Weights of a small mixture-of-experts language model, trained from scratch on English Wikipedia.
Training: a variant of SOAP for the experts, 5131 steps.
Below are experts of layer 4 (counted from 0) of a mixture-of-experts language model. Rows are named router (the router's row for the expert), gate (a neuron's input weights, with its number), up (a neuron's input weights, with its number), down (a neuron's output weights, with its number) and show model dimensions 0-191. Each number is 128 + 32 x the weight over its row's rms, rounded and kept within 0 to 255. Numbers have three digits each.
After each expert's rows: "gets" lists some tokens that make up at least twice as much of what it gets as of all text; "comes before" lists some tokens at least twice as common just after its tokens as in all text. This comes from a sample of Wikipedia text that the model never trained on. Tokens count by the router's weight.

# expert 2
router:111135159134166168101143201199183106167183149098100119158137111166108097172178171122151063183085144182139123116108077095115155110110119129111093161099145135088134087094074147167087144108166187131152132131069123172119112150066128138183124102080138140103104132155143087148130125129158062195206100099138168152154051137109178119113134153098172105144122105119102138095082142140170127118102120083090147168113143133169114136131104121131102151119109126125103128145131108187172159156167138069128159120134113109144138141158166161218159089151080156181241188142187124154115159121158123090
gate0:108151152149084138149125146151170159118114120065178111091094106113150120142069096118080127174034173095116110087142128116198097110131081116146131117134162180124126098118090130135091159123127167111090088174128078103059118129192140102114135108155089122139172165186107138119176138188161121146111105097095141118146158140121153141157132141154152166102052089113092038139146104133156101151150099143150157084090171138155111095125161125176181157146157092103136151151184129114122078137140099117132145145102136128140112133194121083083119123149135138167106199091121127110251142102096102105
up0:074127129097128165180181138098111150073099136083141121146130178116110115133142138128074134210130090074069107052119134141123148133103146127103090180132179164131089149129149107098068169154113121124126121186165106137122117135122131147097087153166138101109099093083109145111106146157173077146098180143124134103133188210134093158125162100176128117108044102041113158134136119125141106067188079165158074023153104123140136109158074149119140114148024147142136114126028175100154086118121131097122132120138125100100137102138109047094124097126122076128124150129093153105143068115135149127
down0:177149154111086104134153075069152126197141132165101113143165156110083134108111138100110103092174063136112112114122186080136164129159169089103142128177123187148149119095148141093099182148133133088111168114126080142103090103069136139070106116105197119093139138095151133131109156147086141113130112151152108156110116091122139132084103147150174151119067146169113136124117122121116145138088147112104085130092061159078125065215122092164119116133185121142121173106065124143089101090139157150155142179174074111141103134115136125127145204097154117153123071097170065117145139089125175114
gate1:124130111166141152134140134096236083093124159066132138145099142132099207109130125146125137126103068157139179106067135120036089158206099158152146188122136114204136165149114131145107117107102138135138097102181122132078110061124105131141177175164103139125141092100080177147076134136083154147142183096135094165137162084167158148138105143134135162136137105122074115087147182111114158081120132113151095106158082098113099081123123111113134098119128146171104155128197097102105158140065133132145138137118111138140112166172107152099141149129110109047155117113167125152161150095088131139
up1:116082132127122114163196098120124080088176124133108155145140114164133192143100129164163139135128125117076125162119170137149162122175095144144106098134099151187101125100208056119136108114115114114112149122116157108136140162151141142145104132155116139026066166225126173117064089122108094141165096177132195161026159135085151119084144132108099137101098123162140121090128097091140113091087161120100117149105129176098164160101206130144164086121149145118130163106120140112081057109115108183139093100086125139116152106119118139150102086071101112119186136126106117106096132122129099146
down1:150110112078150124113147128173138070121077100119141099142172133162084125133080142096102111141172103105120126161097168087065061108111162104169105081059189169158148091120171095113090138152096157133160125061045100172123113090124179099127133137118126100163107135130150136143102112125129152138113105102072159094170095094171151120117071128116157106136139094067132139126121148148133129088104121107116078175088117088120056167138110092085147125094085165139223145112129202152144170150146132095098143110156087070236120140156125164130146084146133123159116146137144079125113114192136135171
gate2:094125115162098152108115151085124083158125118170166130162106149093100075142131161123125107140097143114155136181082142101129143100136145192088138060161105103166089120130090146124080155142106127171105114120066096144122091140186148127121129136112109137155224096170142132160161050054119145085078107094112111151140103100083114144132157185112094121196104115158137139153097134134190098103192105127088202144127100127108144084152158118169194118112137124084102127118123123096131159170117179128131097217108124153102163124092079111144136155134170162196171140099169134079104160098148121175
up2:072140086121132086086133125157123125087120127116119122075103133121092130146105099166089095145159121121197157162160118111121131123106131080178149062116108163066135133159159121087112150100107096153132146162083134160191132177108170141121084147116158076150077134116066111134101101138110123162128166120091122133174110185128095107126168169064147128109074125188186113075196140138124056187089094154111138115151117110154116142102133122111101151128104153135157096117152099044051147157121101145090157090115152127098126107124165162173156110087213131080203141112083153190126107148144110106
down2:119143129046178108136122101104142213190121054117176120129160157124095159057148095145138120165132150154136093084085116098131097128164124063107116163137111097111178192080156123160156105119146111133147106169115106133112128125093116125093141163202157147062096160129122146105140170139129156073157155116134146120111153147126185112130114129140111122130152132065119075130102117115148169213081178110135093203113171145168121150135147079138115158104158084205111110108093125221129122109129103050129110193115081102125157141117122134145135169125095070109125116148102067164198081139123114080
gets: "201", "200", "199", "202", "197", "198"
comes before: "0", "5", "9", "4", "8", "6"

# expert 1
router:140104073149175099148120089123114123073144088149111154119068143098165124165111109150117094129095142100118183135138125139087170148103104125157140123090125098172098147107123108118123137139122161142109151146078157106172193127136133178108175103126069133170146134047095100105139174085146080112132164160118176113125090101145069099170096122151149114016094083141137111151121109143242077139120104117093108149140153173154120126127168142063108152101103099077167135185118125123134096140150143088106099184135191097129152126103081068131183134128164141132102110135099093193158124047121109087
gate0:133163159147109155165094082177162107142165083154130181093156159126126155091116136152080135125165094109053181124098065145117139115099149120149073229164100127107058090070137146135169137105137107138139120088093131080158134055137119138188098121082150148086095137105151108096158157118124182126103085113124169138139093088110103075137125143119136153184125144127171139159119091158138160118136118124100087157125097145118194148114111152215192144143072113147139174154111095129126120144115087098103149143165116135123153155159144076137138135141102142096132072118142065099083102129144126118
up0:154133127151107070142087137212119120135115090181151094138146142119136142153097092128112131114113104114098128128105138154165094082129185097172153148092152163054073108141091103111123126125190120104097146137182110117070136122132099161164125115115119107108117144130076119119145136107098137114114130120052115151122133122117098142128177140169167150155116127074141167111174127133146168108163087148142156141106107095078164131150143136057111148205111116104128107125066048064150089150173130061150120151157160145158080125086133146165131168153082115081119082167176118092115134135141102091
down0:115133216056154122104148144164154153117090089127158136138084143149095142139061093154161124147143051093132219101156146131078142163100172085129086186078156129179148147100130133132094132143096114163147092116121113125140098080149144178075141072151072116197086128069074138098142106089142123120077142129147165068111097132120103141133079125158183161108105094146124093095119115138139141132090106140102025137097100126142150123164120090150122121119140147130111141140092148160109153157159103101122089131071125052116118169142147159100158146139155151090099111184155101107070119131084105150
gate1:116135140077142119103073119151143116115115147105089125161124157176087158125145124192184178164139163102156136127139098106147117099145090132161136095125136074103167157129110128147146134175115101164142148061176121099127171166141112149127155096148153136132186163158118146147149098110164145100057162125116116119124106150140150104137142125143121143111110150115107195075112161059123083129182192037186135141148116112108150132144156111180138129150156171127153191160177102169124078129088159104112086177099095112162132106081096084152108146160117125070076090103140165154141120141157195126
up1:108199159206091137141126136149082133095085073111090161160127102198114149076077124103158127104099089110176089111137166126156124150093107140137159157101145099123124168135108157188141152144060089153166127133127144123115089159103123143157032163137142199096144118167115096123071170108160110116108130135153105103107111122110112113127177186136098084119120165132139104126149037128166105163140169126146159092147195153090110036165118176118122134127159148134163132085182083133129125091206154112171063151064112159117102126074110152152098160141113123113131091136182142180116152118090094140
down1:115116201125198119155198130162151123131157161123114103069100144069092079082163136123142085106049117104130075098161126135169148066170155111119105102136124079134181128135171150092166161047151105092112163109198113066143098174164099168117168131157074188185174092140094175128195061149126138119131186185097103103163150163173153127133138082119139130154152110106175126126146093102103073126135124165117153106167160158144183158150179123126135115142184141109145091065168143090123108094122116174107118124130102129139129076057126197132164067145145097109105111190183133088139197115141171148
gate2:117127139092135121162120119160159171166155125149156150186132092139081187087124112125108148122093090113102095093116127084108112173168121099097092187115059132135131186146119182133146104138142165163130037118118142125152142120146153175128161174161118084165197137130147115142151111156084182123160074103158122136127166148106098127149146117059186127128142177129118114126043139122118101151180128131127154129094116121159163124088126107174163098157083116125131067158134167186094107076118081157131135148097129155118132133141106102120114123123150079139133121122131127079210149100147127095
up2:105122153128131125103151115120102112129155108130053167128087156120138097129084057145167171136124159121123106160125178137144118108162084157126178121152122116145165121149187042144142127107103097176176155107106103087127127131161105082131139129066200124133100176125113130142161136138210066096137117215106150094056156111081095141121112137147092095124098132178126068123139128120140127150052124143085114127157158120082116107197073102157119101147150100046152151113236121134144131125104119117094138164133100161098150124163152182117136118151077174148150167107115167143093139142164119120
down2:101131072138100109166134128150117199158109202153113100113136121138081116127118122132158155113122077130118107096186062105155121117198153198148130145185056105145202144120148133075128131080157139144104148110096081081094075090094099068168106116144110063128154136115139112129107089180094112144105085120121112116119096070172110103134130108168169169133112171159135140133149161139079131147208193128156096142157155114063189170128083180123109114159140180109124106101144132120137145157171196127144154131178128178110059067147112142137146147039056123109094128143112121158083129140136193078
gets: "in ", "of ", "In ", "on ", "from ", "("
comes before: "the ", "201", "a ", "200", "199", "his "

# expert 12
router:089113118099149060107164108105095073154112085040084106102109237066032152111129128094170139138139109168130112093145170092154122141133153160141123111111126145121148120110070125109123134123094176105158147167128128116116085084095139090133150124112146146061113167177106071108151104075107087175105177107160168140149162164100169148180126137071126087182164124096150096059121107140112100094134091078188116093131134134088124086116144122107171146109176125108123126115092176145115155105063141098180126099178099154112127115158088168093109088110149101101111144139149134173098122161127120181
gate0:075129100091101140165106137164035140156099135147118134100104115103099111071140157089132114114133094128108106100097161156132132055125178134131142090051132095122141120111119093125091167107144097120106133117119109133092137114072164109100124123143113130093119180157125145165152169082113141198116173138118129140058123142150146092163097135190117102221106137131148069082131127089092172153131124135067164168092112134146176129102155092138144084168095208255113122130083155091152173101144126099144156080116157120087150168082095126106163055167136145104061117089138094104145129168134110150
up0:086132161184110144149103121093206056158167112087180135173203096189125152151115103094110186137148120060146109164174153147114106142139096101158106190134136126106155163138098131096117093136135126167150117137126120157192121144162096176144057144102159159156209085121113135148133203100123151176121132119181100131147186137131145101116132089157156119093213077142136129140150114103057146111171064078124091120095128113138123081114122153125131099124104122142152113085138155171113113139135105165106141147127144139160139127117161127195045074125144132079169143154074142164126118103165104135
down0:099145140143145125115158092136120086051122094132152112104135088107126151097125123113155154109155100124130110069141150141162093123135154127185110101053155137155112103135157160136193079105165113156158125081146159109139159114177102193163160110172132098116088136089125141150097151177099176130136080180101130139119136165140073042148154098126120173082146137146127115125068126103091109119153123164138132145119111127089106188140138085138115155161107152075136170131109100118092118128115143133083077142171125128155077126117127111091155201125116187157161149127080087097139166168143124136
gate1:178091159155096161119123133177173178078167186149059097155146164154178145131152184140208118096189102172137086172115080121145088143094083117125044113105123131124095200131055155122163097141167147141152117159128137149115075186123133164103117151094125121157099118158161165132104140133075129136063176142166075126102144147163100135130109123141162171126158178140143136139141108117124133097154088130136107148125165088170119140079147127158069116064130095153144107132111111167103117154156098189125153131063218163109099123103101197206166169096144099113169168140206130119118115060084103085
up1:112095110114163152167095104100143173148079147135067095138139079157125040132149128141086083090115161092141126114096163099133145121122128125104055158151145173119140165187174128141136136155104080112151159148060198131140176139085136157102149112134145045155147148150155118119136140079170181144140122090088168123109159061175050194122098171148153134161117112154187117087161180167074085165175143127105146085069104109143098165115110148158188119122170100161138075120155166075181155169119105189039118138146137141111144162157124071120121094125073198111119134121057114160150089066082080152
down1:158090191173103168122139151193109134141181169131078129128118061107108140132091138180100098082124226141148074199192146131070145140146134080122077087170124119139092177105144137148132126198133127105196141130161142107160090130102164141139157103079143074105147114148135184147137121062096166120074123125112158160138186162158111067147048148095140156097148164127108133176154130110123110181124101090123078166150176153125129105134131084040066152121094133164124088117183142185121113156180109152046094168082144143133118103099112176156185135076093136127160178102149134159129076096117147107
gate2:083129092116108140125118105130154129141128147074164144096173106165179147117041127112149113088140159166130138081131140137110154069096132159134118167115121127165117104110145121137157087207108139184149134137204118177135153085161174081134138173174093159122157091128104087135125162099168159055162075175124071130172143070131169150128143129116156121145148122144127049147157151086101091153092166154122130123086121132137092125076147074098147079200168097133111146111087173189053128165111112152194123158171137127163121135187128126149106130104135114137103097134110130091134092115123118145
up2:162176135134142145136106093149129149184114113098121087119163133114090134120152104144116137155134100105106201174147102157207109168133087180152112136123145158080039024126122132164165156130100092119125130106108160149082107111128133127113099107045221123134177113090147087112163109129119046101110131150085128102160127158149134129122124212141167098113102097089171029155105123173184090148148132109231138170124115131127120126115107147154106157129080107078093134120100098092177136097165138119140115152186071111156147148163159110173099118139172138178179119149139123157118164153182107206
down2:140075130119139111183121082115103152162146150150151121178197105127133157158165134101080129123181184172123114116141166159104069114161193137106121111158124117140160161108141184082168060145181123184155103070166111158141100106120138174193130110130157153154091105144171132176193231102115127144130056150182138107145163137191104124151152145161145143117140099169091163170100095095129198171124109139114083160135139139135127187162115162171133110128153121095141105141087134161110151151146089145115128130134105091144121175126164098126217133134099146139191171097107133131072165125195095168
gets: "| ", "; ", "- ", "); ", "—; ", "%; "
comes before: " ", "0 ", "1 ", "1", "— ", "0"

# expert 31
router:104163080122117116151232150137156109170171166124135143128128181106166123101097109109167156155130128092088101095135141095102147114142145160191146140125127171059167124105101152079133142096144107111171149160070152144180098120079127098100142158125130145098144133177177152115105159160115145185119162134134146166184109163045082108179143111090145171137202066097142171087103121122128109087141141111143132041178111083148135032130121162073142142098086112081133166172125115165188150072116153129141163092187133091109142119123141164110088102055126114091131165131149096145100119110122162127
gate0:184093115142125141143134133095144125137072155219167154172168119166104129134162175176171131091122175059129174129117155157171169077133176160128125095144087107120138119113108131100095170154183098161160160114083145134098104083143147155170146216101165166105120139109125147165164067165136097129135085073078062112100151104072103113172103123090129168126155149124101155181192133112087177061107155154143164146123099105106161063169129155081144118127159163130127117197170095142145111117166113170087110081094140108193158085081126139195168094181082167079141139153139120162181136114152137167
up0:130127155127075092146123097138133097136120106173168116109202109108051202136135129116178094089145156093069149115080146098176128125137169087082131129115101130170170106146148109142142194121162186120177095135073093122114126123145130127158168125121097150104116145074135158082186058122165093130080071103074216136106160129126126117088138177170123124178112124124142087138138098117118192057173120156162159204120102128117154173130145181099113164074102150137131148152148103108152094122135120190149125059175175155137116088107113088150133149149102126084106118145091109188204093129118125155
down0:177098161098084191146123089160178115162129110163171146148147123156091111124164128141126138148152101138136146093059128193104184143129134124141144091163128167074141122182139137111146163120146107164149143084108111150150165174116154105157125118143168130193097171072177139176133127162132048157106066139119131147114104121132062180131152140147133129120120125129123179165077161148142144119110159147138068107125115128137113162137123158152133184111082124153106157176093017107124056111129138123133138161132179117107093171126157100124166091129066132112168135108095089090152099142145090108
gate1:157080132088110132132130173100053122125141137056129135133091118123130126109097162141130123086120126157137155100138135088128146113093084159179093178093113158109148135120087116140154121138118104096089160108167142094138122127174084143142184156132130130142144214104202085127139107061132080148150062114092133104177049096171119108123124116142097096153169154127130088165091122147188121084149148107137147107219089127145106134104109175145114156090055083054179090136135088131099139147108163147150114079074131130083150104118149124152093101080200117125139199135156130087140121093113103146
up1:128119110107089143107153133102087108121131096056091116155134105055141134137103130121138135114208118140091104074101124114130149135140088111205084192105132145164134119170123087114153144166129135097153134159133127143119091155163084109127132113090090108105097166173155166111116171079099107133121107121101176094102084155139141141143114116166116083131169169143136105126149123133181179062176143135110118150123119092138112124121075099112148147093063119132152062111082117134123110138057156134182146095154110093114159146098144103120107136131169133117114171124069086167161071073165127139
down1:173161122123153132129094124058168119126186185159150115094075107122100168082189124188176128099136196115126117137124118144154188110144110111109160215122095157093114159109132124131118141116153107172104143117148118104146106158112194109094136108087089156042161143082103083113069118114124131141102145118112101082124130160093131160124085149139225133127039091100156112094146103164142106073150136130120058155135098165160124135117137120175158106097141153157141155093108124128162124122138178105094073130144079139141135088113142148144164164143174079098107158194143082161095156146119125099
gate2:139142157111168094126115096098148119084108109121122103129167126158170096182144140080118078093210127144141108067156169090134097056138117092127120140081151093181111112118052124126072126155132147161132153136132152121104124109178125171081196176159117129127128160196193109150095138164137108136133129177191135097167145075097165089144081110160101069144159129100109158179149105132043133110100157153184106104112113133121111088143170185091138109120028107163154095129086149083134062101110129127140158163112146177106119156150120049122124125122137181120075144115137089119122144109092146154
up2:147157106130141159136108152149115150172158145111145153212129118152151129141117131094150082121116051117146101108096132143120124099215140158062123140148112186133114125176124236138129140124088161136179102090146177138098147168157131151176111108073113102137113127131074142116144131117177125121129080079131138192089077140157104153148167107123168195126100147155088164161101109123197177130120136129149130134119154064153119156106150150142162124117187142105099069146184076165124189168138138135097100135120096158172196158142112152154146137133107095101098122124108123154181182142129131082
down2:121143129145082112111086135151153163136173154123045110143167096085132074115141174073129105147082150150157059131136162158132141125116096190122125141134159068097108118120139150148114145159152128086081167187124157155122064155113091104166135130070192072094138128147094104115106116158145097127173154141079176069162088162115122083142163120092151105086171069179090123073190156098125065201136115117146132092127145120135172134112151109125173117162161107162081140145140129136099122155130135103045099162134096115160066133140128114179100097068096072124150131217158132098137152082141132079
gets: "| ", "\n", "\n  ", " ", "; ", "0 "
comes before: "- ", "| ", "|", " ", "0 ", "1"

# expert 42
router:151137148081124149155123122138121107225175142174135130108149115162012070116111130116152146168091136132098115067164150125159150139069151169108099108112131089141173133211087110176122101119106164142089132012162114154073133135114134155171170085138167140147115153171104090198198087150091116044125148116142154158096120113081121117128103150177115142167120190104105177131109235148106158160156152107111151123149149145115174105141104187080129082138154085104142109148162083153114166132070144101103166135137160152098116128129103099156121142110108187094128156131160149120125165179155106173
gate0:093081100127141073091124146158165100058129106099157074131083131101128138115086121096121101119125141085161156149102093102155113105120159133125154102157115150081153093115082147163146110105094117168094104167109176145097146158132104056139143125142116086144103148159114131128166118134109163097139157177069166105141120091112177090087165134137089143109103159107107142122120170166116096126115110131140145081181137136127146082136184088160095105180159123114163076103129116102140183134136175079163134092142108143118104145138117177062214119098126147192187115139092112116082153124107177127
up0:083255113161110105137149148202087116161101131107093124138170155128072109087115100121164161169124103088155163155156132069130146166136167119111150099114098132077149173141121134097075124133143169092121167115118203114145131138121104156140127080140110107142056106134135130104112106167088072192120094134025156156163147103107107117124131112054118179123138094164148179106113150149090108165190149094117136143081148156155140081154131155088116144122081128098124112090120120172126138099131167149159158119093140194106175157152112171180060134144172088062138156100167085178089082165140140058
down0:109120142088186157146105151177108116165133078126156106151105114126149161108111155079107177164125164178081147104158128112123067156072141153122139193111119090135185136137127202115142096144107128160136155102160171111081159106127128154178108139102088130091108113151141081127183160154067077086151172121139160141092082129137125139083126156137129119129156114133128150108165073097204082151155154113099158130178099175039146142154179106086092091118166108097086120077138173123075044114118178127101137099117170130148127113198105154130161162126120099097128171160127120111149128125126121104
gate1:100121134132116137130118150136107156159047140164147164129119170131174141084115107093134182123081140079167077057159158085129092132080110117100084159101141158086180146155139138138068135108121181109073172129117134137149127130163140141116077144161121134192168148148137173138133125116161146075139126171091126138136126159110141145101171096149082160116150107124149086105063096116114060112161183124120186150127189137143198176167125195107120148135174133148113166181136149108150164122100117082103134130136125120161143217092109058118129105104150174135056113165089153099164078160128128153
up1:217193141122184138109148070114176087150169156072079126095132128155075093125124176106134071153084094154116151121101108092140107101076161163093135099113146073100079170137166132170077108137103086088195129133104191146070112109124159210165128140063086149127136144121149150106125122142212102104180107126151109172168112130049123158135098095116077132168145119122109184138187136143189100149127126168106070206126097145101132124117140077124130120076101117129133079161139139122130119079118139143152175147191111112113169105174113131158111145118092110182107157082103136107119176149161131106
down1:133164089128144144119105118092114110107093125121103079124144154127137185098132135110139095152129156128123147117102119119146119078133114114193181177083159128156133118135139185054169115184099081166137075191175151096101143048104112098117150242109100094110093077109082108209146139142185111136136189131128127070155159132163159143088075144148153090092159169122097107146168135117141120099128113102132133155103062107103077053081152149119148122083036140110089165132171112123173148148136125163125088127093198117154084116120195115185168148093132143134138115104157057132121117089132089138
gate2:174106100149155111156125086116081189074000177140148148156123167126187142083132136152180144080133069160162103143130095163098129132135128057105117144093110137163113072101121123081170112175171049127183121135101138094149129112172143106062119123163149127167113168146117167075131149122157129093123097151095074130136164140198071148103089125069153106190167156122119108173124020117132121087120179150136143116149182126160080172172155110154132116095094124144111162147164172100148101127133000154141109119126123151168148130115113123081137098130179103156098119157096118111128108061135156132
up2:203143087156136137142170084115154147136046161116091114132080164131136137128170133115156118066103091193150063117126134108095069118114071082101131138137107120112101083105137179121091105129109086146211092165139161138114111066124095134088095147180143117162150184146104180084188114106134167132121137189093060093153132095149119132089103136144110126193189097107095120149192037087143126082131152121142076051178108162088107098138125112124111114093147138161113174163146147081160133144108062130091132125130156136137114134112172154102100094126146115199051152121100059083108116140120125108
down2:139121101176108108174163071127097152146035176107136137196154170118165107093155114161181135057147092101169091177126136129133070143199103116085151141131146123155088103110127165137107119135120055099171093170143141108131102117118112111065101170146165128111156194175185138109167118094172175143142114121045016105163151139175079161152126101102159176168162111100122139118141074109135098089124154126121125146108135050135105120130146140104134118080083111194081158112199157118167150117124043150131114131144128141127153152115126134102100076127173091137058102123136092149111178067101147127
gets: "1", "2", "3", "4", "6", "5"
comes before: ".", "–", ",", ", ", ") ", "°"

# expert 21
router:157126110164161095126083091173143132118162127056155141118126107144170130171060136148115084120119120158110190155145180140156140151128124097159105105099133082167127118141114144124131083081090089107117098077128095119151162150080099144111154163175157131146142102071156134110144132092072064060122137161133084083175098134123114155055132113196143077133126158124145083182134103123086077160110139127107121170122136139146130168146152091138175169100150075125165103145115100081179094168141106069137107124200132155109127123119103057070122134052165127135136141150094155100166114140108107114
gate0:077095163182063133113124140097132120148135119089121153121111117088143173079116098129118091157127154097119118172093115154172179136109149214111115127166120163151135131133122100156080102164138135077086126078127137101060129184112090109091141110138107078087137099120156105084136175170058087113121146139174114134117142117085097152206104182146143109117102080133128148116081080162130075144100138118134105137074119145168157115148048143135164119112105143144172138147132047142118170153081123054102150130177114188146130182159133194143089108128103173120151154141127113078119160128040102092
up0:125157128095164087132124121133104161152114106170134168133106152097114161118110160159155143101146135113118109140208172127118199126173119113108122155114147088110117130151111117140143146129099187152133106163113103132147188082178109100107141219054129134133143101109124120146097106154074106156108112101157092072166152186125112082120124139166180162145049181133164129129096200148149079159133105139165151138072103098159105146086111155124097132118059075118150100073167157129065130158133103078143126053099104077099119121138123131130186106136120113138089117127131143153147118115123120106
down0:121100201107153093189191082105083149141110130184101075082141061121121210123101198139166145141133160143119138091113109109090114120128172092140139114071085115138121108071191100144129152108129118089126097141158142107091140126108112099176097135133124106159130138095147086100154146163115104128114089164125109153082129138128121183136165123143076092140155106168128153115160106176167143126125106087189102098117162119091117156132195177086117105134076109124089130046072177136124165096136094134169117128113162093163061119109124146120104211158151154214151109198120134104105205157132160161
gate1:089137148172122141058135158151170093115135130130107099135087109188134138165115079125071133120126145147158136129079103102071117123138157116193113204161184119132098107083086147102115167158068114116137133142123132166161101081144097127152179149176150189038109123144168077113069154124097127108121122031112100167148100148134166153154068087144122124079081160151051141100137097081156137086134036134117075125128056095108127137149130131161164142136183099108099156043118100153102132106147158069137148123115094164134129174103138116136154132121105090103103187149060114120068150126149124126
up1:170109110124126153116089141097145102169136071086145159114223105084095115107113149109205143131096080163130162092163116080142092149111146138126118066092145129139117103093139122080159071103160090096206121092148118149080145115118132155094102074085129116045138127141138134146138093093120151119168113169150105131186088139145120132153090154172105117162182135134165125158107130125101116090125133164085080142145152151119161098131173128150104086125104077158156117177192117158105137163134123136233157156146154097133115097068191140125118119068077160116132111129113112157126115105126171133
down1:133127142159070176119153143070136079133168116125100094084112149110119104123152172129096159087099134150151087124083081085150080123157115129122122118101135125112107143094106088136106119118147132109123133099182143092135096152181154163123173102021091121086155056185151159101072008087119132131141144133121125154201111086162103107119044107174167151075091161137117153127152122140129136158131103196098088207160140153152100108162088150175137132152097082124134117092090101127123194102124113162085148109136110114058170170100135154168089131097121170105112140064136121153146118116160107120
gate2:102141124075149109132175156149149137108135104118156112138145139145111132138096153142107139105113109123129095158146122143106043077106097146100184189039112158106134162104116178069120143176160196123123135125113188157170143215187170155102132151152184075132123146079154181129104098200122161161067129162116130191136144127142118095142155107121113149055142139101128139157162144152104156098133153101099096158145149137146123174125138138117133084160111123084094132110100140132110159130115152122077114077153145076146116153174082090117136076162163209134184165079119136138136122097129120105
up2:114145099190103073187122067180078184116170103136128120129173104142064147139138143165142073149103093136138093148139179094029105152140079165114093084166117163138122176096148082130085134135152125159097130159100127193133133135138117132144129167119123114114165159110154091136091119125112182143155134164097093193073156131143156099153159130172171103145111101162123169098138136110116128068191113119081172151124151129126175083196153126128208139100040122139097121141077179105142160176189109180115118146108118135058116145180170165139113081119099153042142135093096095166074150133168173128
down2:131093143091090069130113125137116140141130096102122108104160128174131130103137190189117156113136105106087159117163091159174114122136145141168063151116122120162139122179111111108217123183149098074070102162091162078050109131134172115082183128112164146127086120128093111159117125136152127123106131153185128123074093166076185104123086112081165108132157160131148109100097140092109121119124095138074102175149130137135110107130103144128117170167128202154127106220190127115134049168112107128106105131125087097144120114192113113103164120119103145081125135097173231108156132125088101078
gets: "of ", "for ", "by ", "with ", "to ", "from "
comes before: "the ", "a ", "his ", "their ", "this ", "its "

# expert 18
router:151113105150148132140115125195091146095153070092137132131113125166156124177063121141115101108093116139081207188120159120103123138143119116153120084124118084206137134151070130115093145099098120147074134109100090154185121131080114188123145074169144109139175086081182141084134104093111101065111119115173063079179100132160142149096117088207134103131118161127147100165154091123146124141114116090085131155152147189121121164124150082166162153118151080156134124153118125066174088160143118083102095148173152165108147141119095075088092159089148109125134168126109149095162120176126132095
gate0:085134114132098111132120121183110122127118124102104074090096111117125196110156163103153120079104105102045132139121147017089126155135091158182159094134166161117168155163115094140129122094105097134181146145105155063085095122137159174125177103104144100141117122095162146118088163197190156144103159091139118115050233118197140143118179108103160110094115197141173066127138121112125111132155125125079162069111192159087141108133175186184133192141161195108096145188125125113104171138169137103142120150160180155095113093154142146124141192091143128110121155135107076147132152198113137116
up0:195140103155174137135133173090071149209105149129055121071083175139149156158108200143150176090180152124135138128146149105173091162140084155128127165124103157137167147194165169116076096201163134148083123114154144156131101105119086119074195097109174190149123140151160154140114196106108132138174136134129156060079102169073202171103080130152111103144189152120118134111151115154069163112150150131159114076119090197173098158141107137081121060169151100180123160118106102148098108146110148117134149164137113161148206173146110097155151127123094110112092182118108103050136117145133059147
down0:146135132140094220101110175102133165082140187183163097102118135115101118136163159088128104145148190178122119117137127156139103121134124088127143150162140085113132136136161159129189161066127206072082078140159105117070130111111133108119145085132146103144157121100123117191193063143142147107156106100143140135088100070150080122133120123129124104228093141136079134114084196081090122113179168125122116101121119152130102147090130140112176135162168201066141174127176121106144116124148143140115138114181151169109092109177137130125105137088116161109077073099144194161093173160131158189
gate1:087158163091095109119121066172141117162179137144162083149138131109161146111196080120099104091056123121127135102100144150151168096148150216087174136152131114130087091139109088093149130101156168073089179106124140100196127107115129117153118098159119114113100232124182176100151089102113118181172145126080171205129115159113119162099137078109137190093118116098091170129120140111162120064106145148161110196078150117124079102107139059103137120114112160091102111125144099098168133136096155076097159081182078143123130082161131184089075120123129091123136095110154106145088150158133193128
up1:107171145106104127126190178065133144115194150101130133198151148144181104146131061161125160112154110132135145138128166120192171147099154074073143083178117136154115161071149191134047157095175132144109156205152180141140111127143113105150133155189095125103090155123159092090119114107115168145127082070125123137161162145103178106154164090112163145061139114119141055119168096122141117124125119176095123113144117132105141073096089078106161149181134149145118154133039110081197141086058196136096110152063146106123133099154113122052127132134131177126125096108074134143094089134131112103
down1:120126101162137128160124097164072146089102073162115172187168236163234134118157055101133145114125086165147136148135148142177116149096139145151154149185106184115138141107139148064090127137138186106092135203147089126108127074123133121136151150181116097128124130115170125093127134086148118109102136150180129124154125139070140152135197091166183169141129171133179123128131049132159143125090168160110149136106196143154158132072166125076168143141140092126121111089097127086146120135133192152109138141104164125178111103120104133116142170094164099156104147080148142114113115169108175175
gate2:153124120128094144145104125132104161134160182147108149064105131137160176145111138070180107086147154158158126089102102104175165135151163139114183152042106121188112105146138140124127178158099138128077119093164136078173117126069125140093143137147119141113099086112080101146140083157137134057129105176089077161120110135143097123131121153133089099139142200149117152137142108108111151109084086141130085099126095117139139134196151095159093113144144111147130155120085168180101066135126168089113139131139138140116114095115138140152124167157205073154228093109132120078150112182124180114
up2:158097103172106120142113136172072106151109156110139115131130158129152092097139065152132139085153072169085179168125119070145141134134167171164161174143151175148069108137189159158140117151161136129141121112151136160109158149120167105176133168111125072076113083105131147078172137126151138133106121139145118148117117115061133130121133146134214141163067126091211065103126130152161172156109144113123160148159175071131097057039096122090111190105114167117121152134127076143147100128092122115139159109143109099174093123126102147108158148130087180115105149174075148110180131100126119159
down2:139103112187132136138206160135125097186121110148126161127127097144108137127116165139131135105179086145090109071145137082097074047123160103122108145122151126099119135206163089132114111092143216153138117125126086110074142088172142107104084139151146192138123135115111158114204131146125175153104129099103124116129100092135158152146138108156024164173154192153059104151119172157130155147126127086136089105200106096151186131100144147105135117127094129128110146103130108124139072093136135155160145088125155142192075112156126097089082104163114132096089152137181186144113152157100149135
gets: "of ", "the ", "to ", "in ", "for ", "from "
comes before: "the ", "a ", "his ", "their ", "its ", "this "